config.yaml
num_hidden_layers: 20
hidden_act: "swiglu"
moe_layers: [6, 7, 8, 9, 10, 11, 12, 13, 14, 15, 16, 17, 18, 19]
routed_scale: 1.0
balance_bias: true
init_std_o: 0.0
init_std_up: 0.0454
optimizer: "muon_variant"
learning_rate: 0.00239
warmup_steps: 200
doc_mask: true
Below are experts of layer 15 (counted from 0) of a mixture-of-experts language model. Rows are named router (the router's row for the expert), gate (a neuron's input weights, with its number), up (a neuron's input weights, with its number) and show model dimensions 0-127. Each number is 50 + 12 x the weight over its row's rms, rounded and kept within 0 to 99.
After each expert's rows: "gets" lists some tokens that make up at least twice as much of what it gets as of all text. This comes from a sample of Wikipedia text that the model never trained on. Tokens count by the router's weight.

# expert 59
router:48 35 50 37 63 29 50 54 56 50 53 32 59 46 84 46 75 52 49 62 63 42 54 38 51 61 51 47 35 51 71 53 38 72 49 41 16 56 62 53 46 44 55 62 73 57 73 61 35 48 50 48 36 66 39 54 67 39 50 41 44 22 18 34 59 46 56 58 52 51 42 54 49 32 62 45 41 58 60 37 58 57 37 52 79 67 38 49 39 35 58 34 50 35 47 60 57 50 58 65 32 52 59 51 55 32 43 69 62 32 44 46 52 66 43 47 44 56 43 53 51 52 44 42 51 43 30 61
gate0:34 51 41 43 56 27 47 72 43 55 57 56 55 59 47 39 73 46 42 43 14 48 46 45 52 42 38 41 39 80 29 34 70 72 69 45 51 64 47 67 50 52 63 57 53 43 54 55 43 37 49 57 37 64 49 30 55 10 44 55 44 63 45 66 65 65 39 40 51 31 60 42 35 64 62 31 66 43 51 49 66 41 51 39 53 51 47 63 39 31 64 59 71 61 47 41 57 40 45 55 30 44 42 52 68 41 44 60 52 52 46 58 52 49 55 60 40 52 41 53 47 57 62 20 58 50 60 51
up0:58 50 65 53 60 48 55 60 50 40 71 44 69 62 41 63 58 77 38 61 70 59 58 60 51 44 55 47 46 61 46 55 46 41 35 37 47 51 54 27 40 51 77 52 52 41 47 54 73 56 45 61 41 34 34 47 42 40 50 42 47 37 41 39 54 48 45 16 51 31 44 48 41 65 36 62 25 34 68 53 51 23 46 35 56 44 40 44 62 63 48 63 67 55 52 59 41 36 48 40 26 54 45 62 60 45 54 68 54 77 54 72 42 70 41 65 40 62 47 53 59 54 50 35 50 63 25 41
gets: "0", "}", ")", "%", "1", " —"

# expert 100
router:54 44 53 39 54 47 52 53 62 40 49 27 40 47 87 48 57 54 42 55 48 40 46 41 51 48 58 44 41 34 62 38 27 46 46 54 15 71 51 51 55 53 67 37 58 46 61 58 26 51 61 54 27 71 32 39 75 49 58 51 30 44 51 35 60 42 31 47 73 55 61 51 52 51 60 51 34 45 70 38 42 49 50 70 57 47 64 56 27 39 41 52 55 59 54 60 63 55 58 49 51 31 36 61 43 44 54 76 44 29 36 49 40 56 45 58 64 61 56 54 73 47 38 45 52 71 42 68
gate0:28 61 40 47 60 54 29 73 38 66 56 45 58 47 38 46 24 47 54 43 59 51 52 57 30 61 53 51 41 39 53 22 58 62 50 56 36 64 44 23 51 67 69 36 44 34 52 50 45 52 66 49 40 48 57 48 44 44 59 40 09 39 63 69 58 61 31 44 51 49 54 62 63 56 57 47 40 52 50 52 33 69 62 72 42 56 49 64 46 41 40 44 61 48 47 40 48 68 44 56 56 48 33 37 59 48 36 65 52 81 39 60 65 43 73 59 52 32 61 67 37 47 44 66 53 58 51 58
up0:54 26 55 35 39 68 34 29 53 46 69 27 59 47 35 52 26 48 54 38 62 27 53 46 63 58 53 31 49 52 38 60 42 56 50 53 37 30 65 39 45 63 48 52 80 58 61 34 66 61 35 58 39 37 47 69 52 41 71 69 39 40 66 55 53 54 36 35 61 36 76 54 44 67 58 47 49 63 53 53 52 59 43 59 64 54 53 61 68 70 33 47 38 55 41 64 42 51 49 28 40 58 37 48 62 49 40 54 73 42 45 45 48 53 33 28 74 52 43 48 52 47 55 38 46 58 40 51
gets: "1", "0", "2", "3", "4", "6"

# expert 17
router:51 35 63 50 40 45 81 68 43 52 46 26 32 48 61 55 61 74 41 68 54 43 36 45 55 57 60 40 41 44 42 32 43 57 53 45 31 49 52 57 45 64 63 26 50 62 63 52 42 56 43 56 41 68 32 36 54 71 44 52 34 28 56 44 44 44 37 52 63 61 48 32 59 60 70 62 45 46 52 50 64 69 53 52 69 67 59 44 38 40 44 24 64 52 51 65 49 29 75 52 53 44 53 55 51 45 61 62 45 33 33 54 51 45 31 37 41 54 47 39 70 68 34 54 61 59 36 74
gate0:60 48 52 28 71 49 39 52 66 69 41 38 57 59 59 25 51 83 65 46 54 50 34 57 47 27 47 50 27 57 53 44 47 56 52 35 46 49 44 58 47 34 51 45 44 52 53 28 61 75 57 55 59 72 57 47 51 38 54 71 56 46 52 51 50 60 51 36 54 34 56 37 38 60 68 39 44 49 52 58 31 56 45 79 61 62 46 28 57 49 62 46 36 28 54 65 45 18 39 45 62 50 50 53 46 37 55 76 50 42 50 65 39 62 60 47 31 54 41 59 67 60 46 54 41 24 43 48
up0:42 66 48 56 35 49 42 45 53 57 62 63 56 47 40 38 62 54 67 52 55 58 34 23 42 58 49 31 44 41 52 61 30 53 69 48 60 63 59 65 52 52 51 46 60 58 50 63 52 25 66 36 62 38 54 44 34 76 30 60 65 46 47 51 53 55 48 41 64 69 58 52 69 72 76 38 43 61 55 61 51 62 18 60 42 62 61 46 40 38 44 49 58 42 54 45 34 47 44 53 68 50 30 50 65 36 50 51 41 43 29 32 52 64 28 55 49 45 65 34 37 36 54 27 54 55 44 76
gets: " C", " E", " N", " V", " R", " S"

# expert 136
router:46 32 74 48 77 57 56 71 51 66 49 29 65 39 53 59 54 39 51 62 53 25 49 51 33 28 64 36 54 27 34 42 49 35 54 42 41 51 49 43 45 44 61 48 47 52 64 56 36 43 55 60 45 54 34 44 46 68 54 46 41 38 53 51 53 48 47 43 52 63 50 49 65 60 66 45 60 39 57 47 54 54 51 66 63 48 70 46 30 42 68 43 79 30 47 61 53 36 66 48 53 33 32 32 47 47 62 59 65 34 50 28 52 72 38 56 34 43 31 81 55 58 42 44 69 69 56 59
gate0:51 54 57 58 41 34 59 39 56 62 46 65 57 50 59 42 53 58 32 28 56 54 42 48 64 65 37 15 41 67 45 42 34 60 30 15 32 68 44 31 47 40 37 60 48 55 41 56 53 57 50 63 38 50 72 68 55 59 53 46 44 66 48 61 59 65 50 66 50 45 60 54 67 58 69 76 36 38 57 43 48 58 53 64 74 58 59 26 31 43 61 45 57 26 43 59 60 27 62 60 50 64 46 63 36 52 47 43 43 45 47 42 44 41 59 49 41 66 50 32 48 33 44 43 53 51 64 52
up0:57 51 37 40 41 46 62 59 42 45 63 51 40 24 54 54 50 42 56 64 42 22 53 56 32 39 64 42 54 35 57 86 28 40 65 48 62 28 61 25 45 48 62 36 48 49 37 60 57 46 52 40 42 32 69 58 43 68 61 49 44 48 45 43 54 64 75 54 44 59 25 58 63 37 37 65 45 70 57 53 62 66 39 68 56 36 62 47 48 40 50 62 31 59 52 46 46 69 48 59 45 32 71 57 48 43 58 60 25 47 29 58 55 61 43 53 48 33 58 48 51 31 50 40 53 55 65 47
gets: "-", " |", ":", "|", "=", " de"

# expert 50
router:47 42 58 47 64 52 54 60 49 79 54 40 25 58 66 54 56 40 54 66 73 48 43 47 28 31 68 39 38 50 61 45 29 63 40 67 47 61 60 47 65 68 58 41 74 48 56 39 39 44 68 43 45 48 53 42 76 61 66 20 39 52 42 50 48 37 42 28 53 58 42 60 59 41 63 58 49 51 69 30 56 39 41 54 58 58 62 59 51 67 35 53 43 36 59 59 34 55 63 43 52 26 45 57 46 40 71 46 37 45 38 35 29 66 32 52 45 32 44 47 54 52 53 54 51 74 50 54
gate0:45 36 63 49 44 43 57 39 53 70 56 51 31 17 69 35 82 49 81 70 48 53 42 62 45 44 64 23 49 29 35 44 60 73 47 67 54 59 49 53 60 52 57 56 72 67 41 40 48 33 42 46 72 69 67 42 63 45 42 38 42 66 38 49 56 61 48 23 55 37 55 66 42 44 42 35 49 64 50 58 65 52 43 36 31 49 55 69 54 57 55 47 41 60 43 35 46 48 49 50 40 32 48 51 55 60 56 43 55 54 37 57 55 51 60 44 41 28 53 38 38 52 38 66 45 37 41 55
up0:70 59 58 60 48 38 56 35 59 35 52 35 55 40 42 43 67 19 53 49 41 44 49 53 17 56 66 44 41 41 32 38 42 58 42 17 74 38 68 56 57 71 58 45 44 48 61 57 55 57 67 54 53 44 51 38 48 55 37 36 57 66 61 60 49 59 59 51 51 60 37 62 54 29 42 40 60 60 60 58 28 65 64 45 24 65 40 73 54 52 87 42 43 33 41 54 56 51 58 56 45 56 57 61 46 42 48 46 49 41 60 61 38 51 56 62 44 62 51 46 20 41 45 48 34 44 50 58
gets: " ", " of", " two", " all", " three", "200"

# expert 127
router:46 49 39 40 47 39 53 63 69 56 44 19 41 42 85 53 72 55 43 62 64 46 46 48 40 55 54 47 55 18 50 34 37 67 38 62 46 65 59 47 46 69 56 49 71 44 66 43 42 42 60 57 31 53 40 26 80 57 48 29 47 35 47 61 61 24 43 45 54 39 43 69 52 64 64 44 32 37 58 26 49 44 57 65 58 55 66 57 36 47 40 45 47 49 40 74 60 60 49 54 43 52 44 51 56 47 58 59 68 45 47 56 37 52 36 51 60 43 27 65 59 45 52 47 56 65 46 60
gate0:46 43 64 48 49 24 56 35 30 70 52 45 46 62 60 60 40 52 69 43 53 58 54 66 50 67 46 61 42 61 67 37 61 42 71 54 59 45 64 61 63 48 30 51 48 27 32 46 53 58 30 49 65 26 39 27 46 45 42 43 38 37 53 60 50 35 42 55 64 44 37 56 33 44 51 35 54 58 61 45 75 53 35 68 46 46 55 42 50 42 61 29 61 59 36 49 49 66 47 64 59 64 72 29 70 54 41 83 51 52 52 64 33 36 62 44 32 49 58 49 58 49 32 62 38 43 55 49
up0:41 59 41 44 51 52 48 64 53 38 31 63 36 28 75 51 56 54 35 37 77 48 72 51 45 59 42 61 38 58 57 55 29 63 55 51 44 41 42 34 43 35 63 25 50 46 58 44 45 31 59 61 44 41 28 55 59 45 16 57 52 43 51 47 78 48 52 53 70 48 47 49 46 40 71 58 43 48 66 47 47 54 60 31 38 52 63 31 77 52 55 35 61 63 64 41 80 47 62 59 63 54 62 45 62 57 54 49 43 67 69 49 44 53 44 48 61 33 56 50 31 51 58 30 60 36 52 53
gets: "0", "1", "2", "5", "3", "6"

# expert 114
router:58 38 51 25 48 40 48 78 68 66 44 39 42 41 62 51 60 61 57 48 74 28 63 55 59 42 67 58 61 41 60 50 47 51 47 54 30 50 43 72 35 70 73 42 60 45 64 38 39 34 56 60 30 64 35 38 58 35 45 32 42 42 29 28 49 40 43 58 69 69 48 56 56 54 80 39 37 36 57 27 59 43 51 50 63 40 73 56 56 46 52 46 54 50 56 66 60 53 62 55 51 36 44 44 22 44 54 58 42 45 37 59 56 68 41 42 48 37 47 64 44 62 57 43 55 51 62 52
gate0:48 61 51 61 31 32 39 62 64 63 61 52 53 48 50 49 54 27 54 33 56 48 55 69 63 53 53 41 68 42 36 56 57 63 38 42 28 33 52 50 58 63 45 46 40 45 47 39 43 64 57 73 58 72 36 45 56 54 62 45 27 25 62 68 53 31 34 70 53 66 41 63 73 40 48 36 62 67 40 45 12 70 48 40 50 61 59 41 51 60 66 63 64 43 48 50 48 57 62 55 66 42 39 33 49 60 41 44 31 51 38 60 56 37 39 54 35 33 59 40 39 56 58 72 53 47 47 51
up0:47 59 20 43 47 41 46 71 24 43 39 40 50 32 53 43 40 53 65 57 48 48 41 54 63 33 72 74 67 49 82 45 58 64 55 51 55 68 36 43 39 46 42 53 46 72 52 41 44 51 61 44 34 57 39 52 38 59 45 46 48 51 49 40 60 54 51 52 53 37 63 55 58 56 51 30 50 55 60 61 47 56 49 47 32 45 43 58 63 66 52 47 38 51 47 54 48 67 59 54 56 55 33 54 79 48 72 54 41 61 86 54 41 58 54 26 28 46 64 44 43 44 26 61 66 32 40 26
gets: " |", ".", " ", ":", ",", " of"

# expert 138
router:53 48 58 38 76 51 49 49 64 50 43 47 55 68 57 49 76 39 46 57 52 29 43 34 55 39 43 28 54 30 56 57 38 50 41 52 34 54 39 52 56 43 65 39 76 58 57 52 23 50 66 63 48 36 36 62 47 36 66 43 54 43 34 50 46 55 53 51 73 37 55 56 67 52 61 54 26 44 41 29 47 61 68 63 66 38 69 55 41 45 46 34 55 42 50 61 62 56 73 52 38 44 44 52 42 36 63 54 57 31 33 45 31 67 30 56 43 49 44 61 37 63 33 81 61 58 59 43
gate0:68 42 57 49 76 44 34 50 66 56 32 59 35 44 47 54 55 45 40 48 49 61 52 65 45 41 72 45 60 50 68 53 46 67 28 44 44 43 46 39 65 44 51 40 57 57 41 62 42 72 37 55 46 36 65 34 44 30 67 38 36 45 57 44 35 37 47 66 59 53 43 24 62 66 50 34 57 52 46 39 37 74 44 55 43 50 90 62 43 38 64 40 47 56 58 38 52 34 44 54 58 34 34 24 56 77 57 47 57 54 56 48 48 51 45 51 50 73 40 35 27 44 44 56 57 61 63 64
up0:46 57 62 49 46 64 45 68 62 56 62 49 34 35 43 54 46 43 73 37 37 48 34 59 20 36 49 53 47 30 56 48 55 57 70 29 35 47 40 54 67 40 58 27 54 61 49 54 50 42 57 45 58 52 45 26 51 59 58 35 65 45 42 50 49 33 63 54 49 53 43 19 38 54 65 28 39 55 55 51 38 71 51 61 57 60 40 46 60 24 69 57 42 66 48 52 71 65 49 37 45 64 50 52 46 44 56 38 72 52 79 68 72 48 67 55 50 59 47 36 31 28 52 52 49 56 39 45
gets: "i", "a", "an", "u", "ar", "al"

# expert 78
router:35 38 53 28 56 55 64 53 72 50 44 50 50 43 70 36 46 58 56 51 54 51 57 44 53 45 44 50 54 50 58 43 33 47 63 51 54 46 48 61 64 57 56 47 55 42 60 49 40 16 65 84 39 69 36 57 76 39 65 43 46 50 45 37 50 39 53 60 60 49 40 51 73 34 59 44 35 50 53 39 61 41 52 69 60 59 78 55 47 48 61 33 76 29 61 56 44 52 71 51 54 27 29 53 29 24 52 60 42 37 41 40 42 78 44 48 45 45 41 50 47 71 50 52 52 66 58 55
gate2:39 60 43 49 44 58 52 42 57 38 63 53 84 61 47 54 45 34 44 54 68 44 64 41 34 56 40 25 52 35 59 67 49 56 62 37 53 30 59 56 70 54 54 56 59 53 59 48 41 38 41 61 28 37 56 74 54 47 64 54 24 70 25 49 58 38 49 50 67 63 50 58 48 39 74 28 56 69 25 71 45 48 40 48 61 30 49 47 56 58 65 36 59 45 46 53 38 45 54 63 62 50 41 48 52 45 70 46 31 50 61 39 62 61 35 53 54 50 67 25 37 36 39 53 46 47 63 43
up2:41 50 51 49 52 63 52 42 44 50 41 46 52 50 54 47 24 59 37 67 24 48 46 34 45 68 38 54 25 67 45 62 54 46 57 67 47 51 42 36 65 52 41 57 53 61 34 34 32 33 50 54 65 25 39 52 57 37 59 39 46 43 53 71 55 52 55 47 62 37 55 45 42 33 61 47 60 33 45 39 44 50 33 57 23 40 40 72 44 59 50 61 33 65 45 58 61 62 58 70 56 65 49 45 52 57 75 51 65 32 48 39 51 36 61 56 49 44 54 80 53 50 44 69 52 88 47 32
gets: " in", " of", " was", " is", " to", " with"

# expert 103
router:44 18 59 46 60 56 60 59 68 60 40 39 49 40 82 51 58 47 45 47 65 44 40 23 53 55 51 53 45 34 36 40 57 53 54 65 29 43 45 47 65 47 73 41 39 40 59 47 47 41 61 48 41 62 42 53 52 67 47 39 39 23 23 50 32 39 45 48 47 57 35 52 55 58 58 52 33 53 62 40 63 61 49 59 41 62 44 65 65 62 56 35 81 45 68 59 53 29 72 57 53 59 32 44 62 36 48 53 62 52 26 43 34 68 42 47 51 40 60 64 50 45 43 59 54 54 37 74
gate0:39 39 30 49 65 57 57 57 50 58 53 27 48 59 79 43 35 34 56 38 59 38 60 39 41 49 37 58 33 50 62 34 45 63 47 53 64 48 42 66 47 53 41 59 36 40 39 49 60 49 56 43 65 63 52 55 59 46 50 53 51 57 47 30 43 35 38 49 82 34 43 43 46 47 34 80 56 64 51 51 52 41 48 54 79 55 35 34 36 45 74 41 60 59 64 52 66 51 62 67 39 58 52 36 68 52 73 32 66 42 34 45 59 54 40 47 38 66 70 58 24 63 39 38 50 47 39 58
up0:58 48 53 41 49 56 62 64 62 48 55 72 25 51 52 44 49 65 58 78 45 51 44 61 67 62 70 29 50 34 54 58 38 57 42 42 34 43 37 43 37 46 32 62 50 32 39 55 53 44 38 64 41 57 41 46 62 30 19 56 61 40 44 71 42 49 63 72 62 48 64 43 45 40 38 35 46 50 50 53 57 58 53 58 65 48 65 51 49 19 53 37 64 85 63 51 48 54 55 59 64 57 51 68 69 34 51 59 45 43 37 53 43 34 49 43 41 37 31 32 56 72 50 35 35 49 51 52
gets: " New", " North", " South", " West", " north", " East"

# expert 6
router:31 38 52 37 57 47 43 70 50 60 62 47 48 49 58 58 57 57 49 78 61 17 45 35 43 29 51 43 41 47 43 50 33 53 50 77 51 57 53 56 39 39 51 51 76 49 60 44 49 30 49 50 55 54 56 32 58 55 56 32 49 36 29 31 51 52 24 49 65 48 41 55 65 36 42 40 33 57 69 41 66 41 53 72 53 68 55 70 45 61 58 55 60 47 72 55 62 45 53 47 37 45 60 59 53 36 65 55 64 42 51 40 13 53 42 55 60 37 44 61 53 55 37 74 44 68 59 40
gate2:50 51 55 53 59 46 49 45 61 68 49 74 78 35 52 44 44 45 61 64 71 64 48 40 52 66 47 62 46 30 42 72 51 64 51 38 33 67 44 64 36 58 50 38 75 36 34 53 27 33 66 55 50 82 54 44 43 57 43 58 45 51 58 45 47 51 54 52 41 59 55 35 44 48 40 28 60 50 51 40 63 58 44 43 29 71 51 42 56 22 50 74 51 46 58 68 40 36 44 31 39 31 44 47 35 61 44 53 49 74 68 49 41 34 52 40 34 57 43 53 64 43 48 54 74 44 53 56
up2:53 60 73 49 39 58 48 40 43 08 35 50 63 60 41 57 42 48 53 55 54 56 57 78 57 51 55 56 51 43 45 44 45 62 50 67 80 67 55 48 59 64 46 61 31 58 50 33 50 30 49 74 37 59 47 46 55 53 59 48 58 77 50 57 62 40 47 27 45 48 41 52 55 28 51 39 40 51 57 46 48 39 55 29 37 42 63 53 53 65 54 53 40 44 34 69 40 57 51 49 64 39 38 37 46 31 44 48 41 57 58 45 54 55 31 56 27 38 60 50 25 60 57 58 60 86 57 38
gets: " that", ",", " the", "201", " However", "200"

# expert 146
router:39 43 49 45 62 57 60 61 60 59 42 52 43 61 62 48 57 38 44 42 60 41 48 27 35 65 45 44 59 24 76 34 30 66 58 44 56 62 56 57 37 52 52 46 54 40 55 56 33 46 64 72 21 48 44 51 56 63 61 48 46 46 31 21 40 58 53 47 77 53 21 65 73 49 46 55 40 55 62 38 58 51 43 70 51 62 61 36 37 40 49 38 69 41 48 60 46 55 65 63 52 28 39 48 39 43 50 56 56 39 47 59 41 78 54 42 40 28 41 59 41 46 32 53 62 64 53 66
gate0:42 47 62 24 49 50 43 30 54 26 49 38 56 67 46 35 54 37 38 54 57 32 59 36 52 32 46 50 57 48 21 43 44 67 51 41 61 57 50 70 46 63 47 43 35 60 33 63 50 50 66 71 60 61 59 63 51 54 49 61 57 51 64 61 60 37 51 63 77 74 29 52 66 51 43 52 38 42 55 51 48 54 41 26 45 57 52 54 27 73 17 54 44 38 57 14 51 53 44 48 41 45 56 68 44 58 66 55 44 46 63 37 49 55 55 66 45 59 39 24 44 49 51 46 55 44 56 55
up0:32 54 47 33 68 52 50 52 43 45 37 58 35 56 56 59 54 56 56 46 62 47 59 30 46 50 33 69 22 45 62 51 40 41 48 36 69 29 53 57 59 66 53 63 78 48 39 67 61 54 62 41 74 40 65 44 44 58 44 67 55 65 59 57 43 66 57 34 71 42 45 50 49 40 57 51 42 67 53 68 49 42 48 32 45 59 52 36 36 52 50 61 44 54 68 41 47 34 38 36 48 38 59 39 58 62 47 67 39 35 16 40 66 41 54 56 69 75 40 50 26 48 27 56 46 40 60 60
gets: " to", " was", " had", " has", " also", " have"

# expert 74
router:41 43 61 21 76 47 53 60 49 55 62 34 53 68 54 50 89 55 57 69 65 59 52 41 35 43 42 50 57 36 46 46 41 58 60 47 43 69 51 43 54 54 73 59 63 53 52 35 43 42 56 63 32 54 49 48 63 55 61 29 45 51 42 32 56 34 36 57 54 53 47 67 55 48 57 63 44 30 49 53 50 37 51 57 68 59 59 52 36 47 41 47 51 51 66 65 47 35 60 63 42 42 46 66 26 38 84 50 42 59 17 44 39 50 47 61 45 62 32 39 45 55 62 41 71 43 46 70
gate2:46 50 22 51 48 46 56 60 51 75 67 54 45 53 65 56 39 49 54 41 49 18 70 53 42 53 51 22 46 54 39 56 42 28 63 38 42 50 56 59 48 43 46 48 12 37 38 44 52 40 61 49 66 59 54 48 51 56 48 57 52 51 51 44 56 28 54 37 49 54 53 71 45 62 54 52 47 26 56 47 45 38 63 50 61 74 65 78 53 53 48 60 49 40 63 44 61 50 48 70 45 66 53 46 81 30 61 50 64 55 29 34 42 29 60 52 33 44 47 47 47 62 45 77 45 40 61 40
up2:59 53 36 46 39 53 40 48 56 37 43 46 35 56 53 63 51 53 24 40 63 52 31 46 41 49 80 35 46 53 40 53 41 36 53 66 52 62 60 48 44 48 25 68 75 67 59 45 50 59 68 42 34 47 64 45 63 41 57 30 76 55 48 56 32 62 60 48 42 41 50 62 44 44 72 13 63 48 46 22 41 62 38 44 54 62 40 48 57 48 59 50 45 40 53 46 58 54 59 56 48 50 34 63 54 73 42 52 51 51 64 75 39 38 66 31 60 42 62 31 53 45 57 67 31 62 46 43
gets: " ", "–", " Set", "−"

# expert 134
router:44 29 74 51 57 51 62 65 41 70 31 40 57 37 65 58 60 29 52 61 53 51 54 42 46 44 71 44 70 49 47 48 33 56 55 76 36 50 30 65 50 50 60 50 51 41 48 42 24 28 74 63 29 42 45 45 57 56 61 53 33 45 47 59 43 51 40 56 55 67 57 44 59 63 61 70 24 28 49 44 64 53 59 61 69 56 54 55 53 61 61 45 62 41 47 45 53 48 58 40 56 54 54 34 39 14 58 54 68 38 49 37 46 63 24 52 50 35 29 55 57 64 53 42 62 49 43 52
gate0:19 50 58 39 22 21 63 29 63 51 56 57 58 37 43 37 54 47 48 26 40 58 46 50 39 56 62 42 51 56 40 40 67 48 62 60 52 55 49 35 60 48 40 44 48 25 52 58 40 26 67 72 50 50 58 28 64 62 48 41 47 41 28 63 66 66 40 43 61 62 44 57 62 55 62 62 28 57 44 57 61 78 47 61 61 36 56 40 58 59 79 45 47 36 66 47 38 48 60 60 49 64 47 57 60 49 60 45 48 69 53 22 46 56 33 49 41 48 42 34 59 49 62 47 39 54 51 46
up0:45 63 70 56 47 34 35 76 39 61 44 42 47 54 42 33 58 58 64 44 45 41 42 51 67 55 65 62 55 47 35 85 58 33 49 57 52 54 44 55 52 53 41 54 59 67 51 62 55 57 38 40 32 61 50 62 50 43 72 63 52 45 70 33 43 39 59 47 63 39 40 53 61 46 47 48 34 67 29 65 59 35 71 58 36 41 47 57 25 38 44 48 59 42 42 39 58 70 45 35 43 39 72 43 48 19 71 61 53 36 37 52 64 50 48 53 51 23 75 68 44 45 56 46 52 40 48 58
gets: " |", "-", "=", ":", ".", ";"

# expert 34
router:34 49 70 36 74 39 46 58 56 60 53 22 52 44 58 58 64 50 66 66 63 48 26 39 48 33 46 53 51 48 49 33 54 58 54 58 52 57 45 51 39 61 48 60 83 49 53 30 45 53 57 60 41 61 48 31 66 59 63 50 32 42 49 35 46 33 28 53 49 73 42 53 54 42 50 54 55 50 58 56 65 54 55 37 64 56 41 50 35 40 50 32 72 48 51 69 49 31 68 40 51 23 42 62 55 47 48 47 69 31 55 54 24 58 42 60 46 54 18 60 38 61 37 56 58 58 37 68
gate0:48 49 49 42 63 65 45 69 32 36 41 36 43 50 55 62 47 49 52 80 43 55 51 68 71 49 45 44 29 47 48 52 57 60 60 50 48 57 63 60 52 59 56 49 31 25 40 26 35 50 50 54 51 62 51 47 20 68 47 53 47 59 52 52 48 43 39 29 41 57 19 62 41 36 61 67 63 50 45 70 35 65 68 45 28 51 49 64 51 37 42 48 61 68 41 66 61 60 47 49 53 24 55 59 73 59 50 74 34 40 46 46 58 66 49 45 36 72 58 45 51 45 47 42 40 71 46 32
up0:51 62 49 33 41 52 46 64 57 43 41 49 65 51 52 52 55 39 56 72 60 44 46 70 44 63 61 39 45 51 65 65 41 39 28 70 59 44 41 54 38 63 59 40 36 44 42 51 32 58 36 68 34 57 44 47 75 51 30 22 34 53 47 41 45 25 61 59 45 39 71 55 39 47 60 49 40 41 65 52 70 18 73 48 57 50 38 63 29 61 47 39 53 51 36 40 49 63 49 53 52 65 34 62 55 62 54 40 52 47 58 60 48 39 74 29 49 61 50 28 55 55 57 65 74 44 49 63
gets: " ", "–", "-", " (", " /", "|"

# expert 125
router:38 46 71 60 48 39 66 65 57 57 29 44 38 46 53 59 60 44 46 55 51 33 61 54 42 58 39 46 64 51 49 41 44 59 51 63 37 51 23 64 64 40 48 46 52 57 66 45 47 32 70 39 26 50 39 37 50 76 50 53 42 48 30 51 34 51 30 43 67 62 46 48 65 40 82 68 47 53 44 21 52 55 43 68 77 52 52 42 34 38 48 58 63 43 60 64 65 37 56 49 44 48 45 39 41 36 65 61 43 39 52 61 46 57 21 56 54 61 32 57 51 59 31 52 65 65 32 65
gate0:74 62 59 62 62 63 53 48 43 51 45 69 53 82 33 51 57 54 55 48 46 31 27 50 42 46 49 51 61 62 34 39 15 40 62 52 54 46 37 54 46 27 24 65 73 48 57 45 66 48 51 56 46 68 42 26 58 56 50 40 34 55 33 50 50 53 52 37 35 55 53 70 68 71 64 29 58 31 55 41 60 39 25 35 44 64 51 49 56 56 48 62 47 50 58 41 49 57 46 63 50 48 46 62 71 59 52 60 32 45 40 52 77 45 39 55 55 50 45 45 52 51 43 33 59 64 35 62
up0:46 53 42 57 42 76 50 56 45 68 52 30 52 24 49 40 43 40 37 58 34 34 77 41 50 32 32 54 36 33 61 47 57 56 49 62 58 76 63 54 66 24 48 47 43 48 48 61 58 57 50 56 40 45 42 56 66 63 67 28 35 55 59 53 45 43 63 21 50 34 69 53 58 43 42 64 63 55 48 39 32 49 34 41 65 49 29 70 38 55 40 63 35 38 43 36 52 46 40 52 49 58 50 52 39 54 47 32 41 63 68 62 61 67 52 34 44 68 52 60 46 74 69 51 55 51 51 39
gets: " World", " War", "E", " USA", "O", "."

# expert 105
router:48 46 76 35 46 57 62 59 60 56 35 47 47 41 71 31 66 56 37 52 53 36 38 43 34 55 47 51 44 18 41 49 44 38 43 46 21 57 63 50 46 38 45 65 52 60 61 38 31 42 76 62 52 53 46 26 56 60 66 44 58 36 37 42 52 61 46 33 45 58 43 72 62 64 62 45 34 46 45 41 57 61 72 56 41 54 76 48 51 62 53 33 59 39 47 63 56 46 62 50 51 41 58 29 51 33 42 73 39 42 37 67 38 56 38 65 48 67 42 79 56 57 47 61 68 50 49 51
gate0:66 58 50 36 56 51 52 28 52 28 64 47 43 55 65 28 53 45 56 48 36 40 46 54 29 38 44 52 54 49 66 57 66 53 61 52 47 42 57 26 52 57 59 49 47 48 60 36 52 48 51 45 32 58 37 54 36 60 19 49 38 83 57 56 40 58 42 55 54 36 54 56 63 43 67 57 33 68 24 49 56 28 51 47 42 52 56 46 53 42 44 63 60 45 56 56 63 32 50 26 50 31 60 19 19 59 46 54 41 64 46 64 54 70 59 56 70 44 64 68 53 59 39 66 65 65 61 50
up0:53 41 42 78 48 47 53 57 49 45 58 51 44 52 67 54 34 44 46 61 57 63 59 28 62 62 45 36 68 55 47 36 64 31 47 53 34 34 32 60 49 59 48 50 51 57 25 40 49 66 50 32 36 49 33 47 50 42 55 56 40 58 43 65 78 38 78 60 55 34 56 51 51 53 58 39 34 51 64 50 41 40 42 65 24 46 51 29 46 45 59 43 77 53 38 43 39 37 33 64 35 49 37 59 37 48 45 37 48 50 56 72 65 32 50 60 40 61 75 77 38 57 50 46 62 63 40 66
gets: "u", "ra", "r", "ou", "he", "re"